Experts of a small language model: vocabulary 2696, 2 picks a token.
Below are experts of layer 5 (counted from 0) of a mixture-of-experts language model. Rows are named up (a neuron's input weights, with its number) and show model dimensions 0-95. Each number is 128 + 32 x the weight over its row's rms, rounded and kept within 0 to 255.
Before each expert's rows: "mostly gets" lists some tokens that are sent to it at least half of the time. This comes from a sample of Wikipedia text that the model never trained on.

# expert 14
mostly gets: "s", "es", " res", " her", " they", "res"
up0 [137 116 139 116  98 171 153 129  83 127 138 110 121 140  86  98 158 128 110 151 107 192 129  86 100 160  57 167 168 110  92 141 133  95  94 130  59 133  83 161 180 116 110 181 151 144 167 149 126 124 148 136  87 152  88 126 124 181  85 107  57 123 122 150 110 176 126 145  70 130 140 142 116 107 160 118 141  97  71 123 129 113 161 123 136  87  64  59 161 161 153 155 148  63 110  80]
up1 [149  97 110 114 128 159 121  73 102 137 119 122 139 101 126 105  69 137 134 151 148 151 141 130 113 121  99  97 171 157 163  88 189  84  87 153 153 141  50 118  92  96 159 138  95 128  79 174 119 156  77 170 118 111 155 133 165 159 144 153 100 129 134 135  81 117 106 177 175 174 109  87  81 138 101 121 140 185 175  94 179 202 178 140 114 149 122 140 203 138 161 156 171 124 135 151]
up2 [160 139 187 131 140  91 140 164  95  95  95  93 135 161 148 131 101 153 135  53 114 136  89 105 104 123 130 133  73 131 107 199 123 154  93 149 177 123 120 111 135  96 141 130 159 144 116 102  84 128  72 116 117 171 183 122  51 116 140  94 123 121 141 190 166 134 117 153  94 121 106 112 123 145 129 124 120 172 111  66 126 183 139  86 116  98 169 107 191 156 123 109  96  61 192 177]

# expert 19
mostly gets: " appro", " −", " JPL", "±", " +", " mi"
up0 [156 130 133 142  70 124 132 181 132 136  88  94 115 141 140 165 154 154 159 143 122 160  60 133 102 123  75 104 116 116 106 159 118 112 141 118 118 160 136 122 106  77 178 114 100  99 136 127 168 124 156 135 151 149 142 152 191 194  57 182 157 136 113 134 130  97 220 133 147 141 151 176 146 139  86 117  23 176 117 122 156 136 128  98 101 159 128 160 132 146  94 144 117  47 121 122]
up1 [152  95 210 138  88 112  98 117 134 107  82  66  91 120 144 130 137  98 144 117 172 156 129 130 129 129 131 109 118 139  94  97 194  98 124 128 141 134 178 125 170 143 184 130 130  76 144 152  98 144 153  89 125 104 149 131 173 179 165 133  49 190  78 129  69 163 145 120 130 105 161 158 127 198  81  80 173 131  99 125 124 160 156 156  98 121 118  69 116 133 102 186 112 113 104 141]
up2 [123 100 157 139  96  78 135 113 108 147 142  74 154 105 102 167 158 141 128  76 140 155 128 175 100 159 132 110  87  92 106  93 147 105 141 144 145  81 186  84 100 125 109 164 154 123  73 154 126 142 130 177 168 157 151  91 131 122 126 147  79 100 118  98 173 184 120 173 154 167  68 144 127 161 127 202  81 137 136 150  99 147 113 184 133 165 154 128 173 125  92 149  42 126 123  65]

# expert 7
mostly gets: " University", " American", " States", "ative", " new", " years"
up0 [117 131 142 132 133  85 126 138 108 146  93 118 113 135 129 111 134 171 185 184 133 155 126  61 141 163 110 162  70 141 160 143 144 161 154 169 158 112 104 126 145 118 160 135  69 139 133 209 191 186 144 139  92 126 111 129  82 133  73 184 126 138 147 181 130 114 183 164 139  62 143 127 134 166  82 121 104 158 110 109 117 145  85 159  91 113 101  56 164 109  98  91 115  83  93 161]
up1 [144 128  85 156 171 128 135 141 137 166 136 139  96 102 107 164 127  97 157 144 115 164 177  54 122 128 138 135 139 120 185 109 123  65 117 154 146  86  93 101 150 102 176 176 124 133 146 142 112 183 193 113 119 127 138 109 113 136 118 155 114 161  64 136  88  74 168 153 157 108  68 104 112 120 103 189 185 139 135 103 111 136 103  65 102  93 144  81 127 165  73 138 118 154  55  83]
up2 [ 95 167 116 140 112 175 111 173 110  96 118 210 165 120 190 143 120 120 125 147 142 150 136 138 120 169 139 122  72 137 119 120 125  93 143 143 148 115 100 134 134 149 126 178  97  91 149 159  86 135 102 126  95  54  69 105  86 138 157 116 125  59  95 154  96 154 135 114 198 112  51 114  66 100 158 185 111 150  88 145 124  88 151 167 103 160  86 181 161 163 147 115 113 153 125 114]

# expert 0
mostly gets: " R", " d", " D", " K", " J", " L"
up0 [139 125 152 153 111 145 120 107 147 166 112  89 135 127  77 118 142 157 135 141 130 161 150  94 141  58 143 161  95 139 122  80 131 118 140  95 133 142 155 121 135 123 114  95 153 149  28 112 141 180 152 161 159 100  58 144 145 109 130 143 137 134 111  93 181 102  81 201 134  84 181 118 132  34 182 120  85 140  54 102 130 120 111 182 157 121 151 143 169 109 114 112 171 142 155 154]
up1 [170 155 113 112 163 142 133 106 133 154  76 145 121 115 136 124 129 142  81 111 125 107  35 160 177 191 125 155 167 133 104 137 160 172 157 101 148  86 164 135 119 130 130 123 145 153  14 156 133 182 107 112 102 125  65 115 134  69 106 181 173 109 148 148 155 116 153 146 125 111 144 118 157 126 149 142 139 138 149 158 143  90 109 205 144 142 156 135 174 145  93  90 132 116  58  95]
up2 [142 142 120 161 158 139 116  85 129 143  92 106 126  66 102 105 124 157 185 128 198  95 128 122 119 124  85 146 103 163 177 117 145  55 143 118  96 119 138 121  73 143 183 117 110 108 137  45 153 154 101 108 120 163 160 111  98 182 133 128  69  81  97 146 114 115 137 117 156 137 145 152 140 171 152 145 173 111  97 105 164 119 108 148 168 177  97 210 179 115 146 123 190  90 145 163]

# expert 6
mostly gets: "et", "ions", "ers", "ines", "els", "ets"
up0 [177 130 148 101 113 101  99 205 154  94 159 180 139 142 157  64  72 125 113 144 140 121  88 197 163 129 119 166 121  98 119 146 108 113 126 106 143 163 144 115 150 183 153 156 147  89 110 137 164 124 100 181  80 152 172 182  85 106  86 143 121  69 109 150 107 111 178 187 140 124 143 139 130 172 147 125 100 165  93 139 167  96 160 120 204 192 133 125 155  96 146 100 121 152 112 129]
up1 [122 187 112  79 178 128 122  80 151 184  60 117 151 164 115 158  96 185 127 184 147 133 112 133 135 126  76 168  93 113 137 113 142 112 146 159 125 155 172 145 135  78 202 156 143 108 106  71 152 128 135 123 148 116  42 139 115 137 140 135 138 163 119  54 114 163  95  91 111 169 120  90 121 102  66 118 131 134 119 117 159 177 102 147 100  76 123 142 158  78 133 167 145  82 139 125]
up2 [138 105 176 108  84 137 154 136  92 201 104 147 155 147 123 122 120 140 174 115  84 173 169 101 113  69 133 171 137 117 216 219 199  99 148 138 133  75 151 153 108 120 160 149 121  80 121 122 140 105 145 132 135 122 142 151 164 125 113 141 140  97 172 160 130 119 161 105  96 171 112  73 127 109 131 129 111 109 118 174 129  93  93 140 120 118 144 116  90  61 197 107 127 107 110 195]

# expert 12
mostly gets: " season", " team", " album", " series", " career", " game"
up0 [171 159 173  71 149 152  89 115 122 128 141 111 143 130 122 115 151 141 156 125 138 126 155  87 101 172 164 152 154 109 132 181 143 136 137 118 131 145 133 131 106 116  84 183  96 149 189 188  75 145  94 121 130 161  76 176 119  82  68 184 124 129 173 187 154 129  90  88 137 160 115 140 116 195 107 154 113  72 112 143  97 165 132 109  52 133 163 162 147  57 114 156 167 125 130 149]
up1 [137 144 187 129 111  88 117  74 121 176 100  86 140 127 172 155 111 126 120  97 127 171  86 116 126  29 136 104 101 119 111 148 166 163 138 154 143  88 158 164  98 154 143 159 194 106  95 128 157 138 161  82  89 147 126 170 175 128  81 107 151  75 146 181  79 123 132 125 152 179 184 151  63  75 144  71 124 131 140 143 142 136  97 163  93 154  99 110 160 116 135 169 125 117 134 155]
up2 [130 157 104 163 157 205  40 136 170  86  87 133 164 165  95 137 152 153 118 131 151  99 110  93  75 107 158  78 161  71 113 137 169  76 116 150 133 102 181 160 117 138  96 106 102 132 192 163  98 171 132 114 108 155 113  94 127 186 135 174 198 124 109 128  91 132 158 124 132 142 130 128 145 112 128  92 113  98 160 134 174  95 110  91 105  51  99 142 144 128  82 128 140  86 140 138]

# expert 21
mostly gets: " (", "–", "-", " \"", "/", " un"
up0 [125 182 144 127 127 156  98  92  91 150 112 164 136 101  86 153  97 166  88 158  94 128 156 101  83 111 137 177  48 182 109 132 149 149 106  99 204 130 169 101 198 138 147 124 101 116 176  56 123 126  75 131 119 153  99 140 162  91  88  96 112 135 125 130 111 201 126  88  93 123 100  75 110  91 119 114 167 117 110 166 107 107 154 149 169 120 126 166 116  89 120 104  98 136 179 102]
up1 [140 138  88 118 124 121 115  85 105 142 130 143 212 102 133 166 181 180 131 111 184 172 142 118 114 141  78 125 164 182 119 107 116 100 126 114  42  95 103 149 122 152 145 108 125 129 122 147 110 107 148 157 117 157 139 157 125 169 174 111 104 200 112 138  97 121  93  92 125 137 176 104  81 110 137 118 135  97 149 102 166 151 189  51 130  56 146 168 133  99 157 140  99 105 201 124]
up2 [109 149 116 204 134 150 137 128 100 128 115 135  70 157 149 195 150 177 174 147  89 137 114 179 120 127 134  95  98 133  68 142 170 137 112  93  87 174  79 156 167  90 122  95 140 131 128 132 128 176 117 126 164 167 128 159 156 157 123 130  79 151 153 111 182 107 157 115 168  57 161 114 123 119  93 119  88 165 113 107  43 149 122 136  84 110 181 142 192 125 113 115  82 116 149  91]

# expert 4
mostly gets: " and", "ed", " or", "ap", "ated", " but"
up0 [129 145 182 115 151 156  91 163 181 135 131 176  89 153  86 115  74 150 163 129  76 116 126 110 125  97 139 101 176 153 112 160 111 121 168 180 143 151 127 137 113 118  75  92 152 131 150 100 125  82 126 126 133 181  73  95 161 164 113 104 124 118 115 141 105 157 205 221 151 136  97 158 106  75  97 149 127  94 179 100 159 141 136 133  84 121 121  47  90 124 127 165 131  85 165 122]
up1 [ 92 136 115  83  73 142 128 148  62 159 133 114  91  86 103 122 148 149 112 152 108  92 165 139 143  99 111 149 150 162 146  97 136  96 136 157 134 170 133 111 142 130 128 126 153 147  83 153 132 185  93 146  95 117  65  75 145  74 137 122 130  70 158  83 121 113 192 134 165 114 153 107 152 134  88 162 153 134 170  81 144 232  70 125 174 128 136 116 170 127 136 178  76 133  85 160]
up2 [147 133 148  63 127 166  90 144 125 179 110 127 164  89 104 116 167 138 122  95 169 140 176 115 134 116 142 172 166 168 111 137 108 127 141  84 170  89 201 115 163 138 191  76 107 166 113 168 123  99 151  88 127  82 101  73 101 127  94 114 108 113 156 144  76 163 171 165 117 114  95 158 133 119 103  65 141 156 140 106 166 110 136 145 205 153 135  91  98 112 168  81 151 151 169 168]

# expert 10
mostly gets: " C", ")", " E", " W", " N", " Pro"
up0 [146 169 118  70 127 202 184 149  75 127 115 121  98 104 102  98 112 106 178 144 134 136 106  88 151 177 125 115 110 183  76 137  32 138 122  98 121 108  83 126  93 168 169  91 111 144  52 103 139 130 119  93 166 162 114 125 112 129 152 180  80 110 147 133 164  64 161 153 129  96 153 126 136 123 120 133 138 109 138 212 169 135 149 124 131 123 119 138 175 123 125 118 101 138 178  87]
up1 [106 161 156 175  99 186 156 180  77 153 109 158  88  97 133 132 119 172 142 146 164 147  52 146  83 140  95 118  57 150  96 169 166 154 192  98 153 170  90 149 122 121 119 141 180 160 167 108 129 123 102 146  84 184 125 146 114 172 162 127 122 127 112  65  87 116  89 160 173  82 114 121 149 155 119 186  96 145 125 115  91 129 101 136 121 141  80 126 170 160 109  91 106 155 116 115]
up2 [119  98  74 105 153 147 124 161 137 123 140 127 128 139 131 146  78 142 112  97 104  89  97 165 124 123 175  81 152 170 118 140 138 181 123 102 112 158  73 137  80 107 134  91 122  76 116 164  76 160 112 139 129 176 191 180  54 146 146 151 130  86  84 130 133 151 110 108 103  92  79 128  91  83 117 142 116 116 198 146 111 161 113  86 151  72  96  93  80 147 166 119  50  90 114 127]

# expert 3
mostly gets: " was", "ly", " be", "The", " were", " been"
up0 [108 103  93 165 154 147 138  63  59 136  72 140  99 133  99 154  55  59 192 164 120 197  91 175 131 114  88  92 175 144 112 153  80 159 132 106 134 133  92 102 120 128 138 105 174 168  64 126 120 125 136 126 128  86 110  90 157  72 126 169 113 175 121 151 150 116  93 164 119 162 130 135 160 174 123 156 149 156 163 137  59 161 127 164 103 136 165 127 121 116 136 123 111 147 156 139]
up1 [136 213 130 101 103 120 133  50 124 126 136 149 129 148 133 158 114 165 158 124  96 165 112 149  97 118 143 153 123  76 141 152 160  83 102 145  77 172 129 142 130 160 129 148 159 107 184 190 164 177 131 100 113 157 130 122 171  83 113  25 125 173  93 174 170 142 148 140 156 126 147 116  63 119 155  94 119 128 118 135 100 106 126 101  95 185 154 121 203  87 127 119 101 108 127 100]
up2 [125 115 134 117  22 106 133 159  83 163 147 133 136 105 145  82 126 107 159 104 129 148  96 180 119  94  91 136 124 132 163 116 120 103  90 152 192  76 122 130 126 158 101 110 142  80  80  61 163 121 183 147 115 111 184 122  54 135 120 135 137 167  78 163 198 145 152 174 146 139  96 151 171  96 152 135 137 140 117  91 126 118 163 159 174 151 179 105 125 165 161 125  83 135 117 150]

# expert 13
mostly gets: "all", "if", "%", "old", " one", " per"
up0 [ 72 117 168 143 213 139 117 136 104 158 126 139 151 107 105 104 156 145 171  66 120 147  68 116 116 157 116 149  96 127 146  49 148 158 143 120 125 118  79 125  86 120  63 119  76 106 176 143 118 111  61 137 115 108 178 113  87 154  93 159 141  92 102 128  98 126 128 141 166 118 168  90 119 138 129  70 162 125 118  41  92 125  86 165 126 145 129 132 140 164 131 133  99 150  75 181]
up1 [116 142 105 116 175 116 110 149  85 131  76 114 168 152 124 166  70 170 137 132 177 101 125 116 145 182 185 105  66 159 139 140 201 178 143  90  97 122 114 126  98 106 111 150 145 161  83 139 128 141  94 138 115 104 164 136 128 131  98  78 102 170  85 193  78 155 111 112  75 124 198 101 103  75 134 117 123 110 112 115  34 139 118 161 140 118 138 115 185 131 117 144 152 117 112  89]
up2 [136 183 112 147 135 115 130 160 142 181  98 170 150 127 175 124 150 118 127 121 160 172 153  94 123  69  90 116 110 175 119 136 101  80 158  91 165  60 137 102  93 154  88 114  86 131 183 205  75  93 127 164 104 142 109 115  99 127 137 120 133  70 104 156 108 145 144 181 126 147 113 147 142 130 116 107 131 169 113 165  97 100 106  55 132 148 124 124  83  98 210 158  75 156 171 135]

# expert 8
mostly gets: " |", "|", "|---|", "|---|---|", ";", ")"
up0 [ 78 186  57 140  90  96 135 133 166  96 110 153  95  93 113  99 112 147 111 158  75 126 144 181 137 120 101 173 118 144 104 142 153 216 121 160 167 111 142  92  84  92 133 149 156  98 154 121 170 137 136 148  79 107 125  92 118 157 148 125 130 112 129 192 104 117 144 106  90 121 116 112  91 138 162 133 144 132 107  61 145  93 199 182 145  50 139 152  81 112 122 176 129 103 171 125]
up1 [118 149 140 152  72  72  75 134 164 200 112  93 131 114  85  78 119  49 130 106 130 127 137 139 122 112 183 177 153 130 134  96  65  27 183 113  98 100 152 100 173 117 125 125 121 128 133 133  98 100 125 114  88 112 140 110 140 109  98 149 140 124 107 132 151 129 151 144 155 129 165 102 130 114 142 106 127 230 106 181 102 141 135 167 122  94 110 181 189 161 109 140 118 130 107 117]
up2 [105  95  73 179  64 118 117 128  77 154 187 183 127 134 139 117 101 140  93  95  99 116 152 117  48 146 131 129 173 131 119 126 106 168 102 209 171 102 203 134 116 128 144 166 124 121 130 103  66 154  90 117 142 168  88 131 144 156 141 120 218 107 120 155 146 106 106 156  73 139 122 129 126 128 141  82  98 145 112 113  73 114 101 138 125 107 158 112 136 100 205 115 144 146 113 121]

# expert 2
mostly gets: " on", " of", " to", " that", " for", " the"
up0 [125 101 133 124 120 135  88  51 122  97 220 104 148 107 134 164 155 173 127 143 136 128 141  95 155 183 102 146 128 149  97 145 121 168 171  93 132 124 112 148  67 125  96 165  65 109 151 143 170 147 151 113 185 122 145 112 147 111 105 106 157 112 153 135 116 149 102 144 141  49 148  57 116 135 133 216 129 130  95 110 134 121 106 146 191 106 107 141  72 110  85 163 102 100 179 101]
up1 [160 118  99 128 131 125 125 149 136 120  95 132 121 140 170 163 137 120  99 169 126 138 122 119  97 106  91 155 174  38 123 127  61 103  85 125  99  96 156 131 129 122 120 148 115 160 196  82  96 141 145  99 122 202 142 163 161 110 116 130  70 141 153 105 115 158 143 105 124 140 132  72 138 128 129 106 246 175 157 112 108 150 103  85 172  75 157 109 117 158 122 131 142 106 170 202]
up2 [101 123 142 108 129 118 115 133  94 116 151 142 127 173 129 205 129 140 150  52 170 122 163 127 100 119  55 152 118  33 146 138  91 138 187 103  78 176 138 160  69  75 157 195 119 167 194 113 130 112 182 155 164 141 102 113 110 151 118 121 134 124 113 118 116 167  73  97 154  98 143 145 170 119 148 171 114 106 156 103 110 117 149 144 160 113 115  89 130 130 120 106  90 173  95 153]

# expert 23
mostly gets: " pro", "re", "S", "x", "le", "way"
up0 [148 125 143 122 192 128 148 161  60 104 135 138 140 145 130 109 146 160 158  78 122 199 141 179  98 125 127 127 151 114 104 101 151 112  68 138 153 153 199 123 145 117  35 122 130 105 136 154 124  79 134 132  94 114 156  96 132 126 173 127  38 166  94  98  69 103 131 115 151 143 127 128 102 153  92 118  93 168 129 132 123 123  98  80  68  95  73 182 112 105 182 112 113 159 138 126]
up1 [104 159 121 143 142 110 121 174 128  95 168  57 138 171 113  87 147 164 110  82  87 176 127 116 129 152 187 127 135  74  52 161  84 133 119 109 158 148 172 181 130 144 153 112 105 141 146 106 132  64 135 121 105 134  92  88 122 100 161 111 121  78 126 115 122 168 177 171 112 120 147  87 115 117 169 184 165 154 141 156 177 107  69 135 173 104 154 130 197 115 170 160 174 114 126 148]
up2 [176 163 137 102 156 139  89 149 109 173 134 131 142 102 128 133 143 111 122 110 127 116 157 129 147 124 138 121 147  92 137 155 102 104 154 200 124 161 127 101 170  72 141 191 120 160 128 155 143 151 131 131 125 103  55  67 119 128 188 180 109 131 144  85  70 167 154 103 172 179 116 167 108 112  82 152 114 122 150 104 119  74  66 192  94 156 168 142 103 125 111 140  53 184 165 159]

# expert 9
mostly gets: " t", " b", " B", " v", " St", " g"
up0 [121  87 119 136 152 138 150  95 157 161  75 181 190 137 162 109 134 155 159 146 119 118 127  82 111 138 142 138 117 172  90  89 143 104 101  94 203 106 104 120 122 124 138 131 153 129 110 169  70 151 116  89 143 201 140 168 117 114 148  93 109 114 124 117 172 138 121 102 150 159 173 109 138 128 187 140 105 145 128 145 157 132 133 135 173 117  62  66 177 133 235 134  76  81  85 140]
up1 [135 164 145 135  84 104  98 214 121 128 115 159 133  85 160 117 153 157 180 100 129 114 112 187  89 144  77  71  89 140 143 110  81 125 111  59 144 178 140 186 121  83 122 116 119  94 128  73  90  78 140 112 157 152 134 140 107 129 135  97 154  99 142 105  40  93 157 169 146  89 125 134 193 125 174 141 127 167 132 181 169 127 177 156 108 129 119 106 142 156 122 108 152 124  95 123]
up2 [144 152 152 111 134 161 126 130  92  99 121 111 111 192 139  65 117 147 137  95 144 175  71 149  64 121 147  88 160 137  88  83 117 169 139 162 170 138 129 124  87 100 125 120 140  87 124 213  82 135  77 137 129 136 101  79  91  71 174 113 142 147 176 118 130 116 128 102 186 143 137 155 152 150 140  83 136 187  86 139 101  88  79 137 122 145 130  87 126 148  90  84 177 130 104 188]

# expert 16
mostly gets: " ", " n", " c", " dis", " Ind", " Fran"
up0 [116 149 121 187 115 119  77 102 124 143 131 148 107 156 109 132 144 112 170 121 151 173 111 168 150 133  30 122  95 137 169 126 117 135 173 122  94 106 118 101  87  82  84  95 125 128  43  70 151 149 117 163 128 195  68 130 104 154 103 132  92 111 165 163 156 131 133  89 162  99 142 158 171 150 155 119  91  96 171 166 193 139 121 162 197 178 118 139 147 111 112 101 125 133 108  99]
up1 [ 96 108 116  87 122 135 154 151 107  91 126 120 159 143 127  67 128 137 131 127  68 155 219 148 132 140 148  97 114 110 167 130 143 149 128 125 167  93 139 172 132 129 122 104  81 166 231 175 158 134  79 125  75 197 159 125 190 152 111 100 108  73 113 117  99 188 164  63 118 109 125 145 127 163  87 132 107 116 100 115  90 133 169 126 157 104 135 121  94 110 182 133 112 124 149  88]
up2 [122 161 166 137 112 126 134 117 148 121 171 119 171 105 181 151 134 174 142 180  96 174 128 150 130 138 102 108 122 144  71 120  87 110 165  60 105 118 117 190 133  68 175 133  83 109 120 100 130 141 100 137 116 137  85 180 104 134 112 113  55 111 124  97 123 116 128 104 161 202 109  71 175 142 198 103 170 159 160 150 125 129 160 102 129 140 190 112 112 125 131 103  74  93 170 181]

# expert 20
mostly gets: " work", " ag", " add", " end", "act", " us"
up0 [158 106 104 138 165 117  89 111 150 118 150 163 139 128  93 111 142 146  87 176 136 177 166  97 169 160 113 139  83  73 148 139 112 150 183 104 167 160  99 185 129 155  92  35 123 127 166 109 107 114 148 117 106 159 167 177 101 132 124 112 154 145  78 134 119 125 119 128 139  92 109 159 108 103 143 110 148 107 147 140 112 115 142  42 155 107 137 104  83  88 100  97  35 176 177  83]
up1 [139 147  91 111 111 138 134 196 116 120 103 173  90 141 158 110 144 167 154 121  95  98 149  85  77 190  81 180 193 142 162 136  78  79 111 159  96 169  94 175 147 192 115 105 116 116 141 134 133 128  92  98  91 139 116 102 121 120 129  94 162  73 117 101  83  93  75 102 112  98 106 137 124 123 118 137 126 130  73 117 175  80 152 137 170  48 162 123 145 124 119 109 183 112 174 107]
up2 [184 167 154 104  80 101  71 162 131 140 135 111  93 177 157 110 124 115 131 138  92 102 157  99 143 151 125 180  83 121 125 146 159 123 101 127 181 119 118 167 161  80 105 112 142 146 171 164  92  73 134  69 143 182 174 188 147 112  64 165 184 145  98 122  99 153  91 132 114 163 121 131 160  57 156 141 176  93 113 136  79  95 151 133 137 198 120 107 116 116  84 163 124 120 139 118]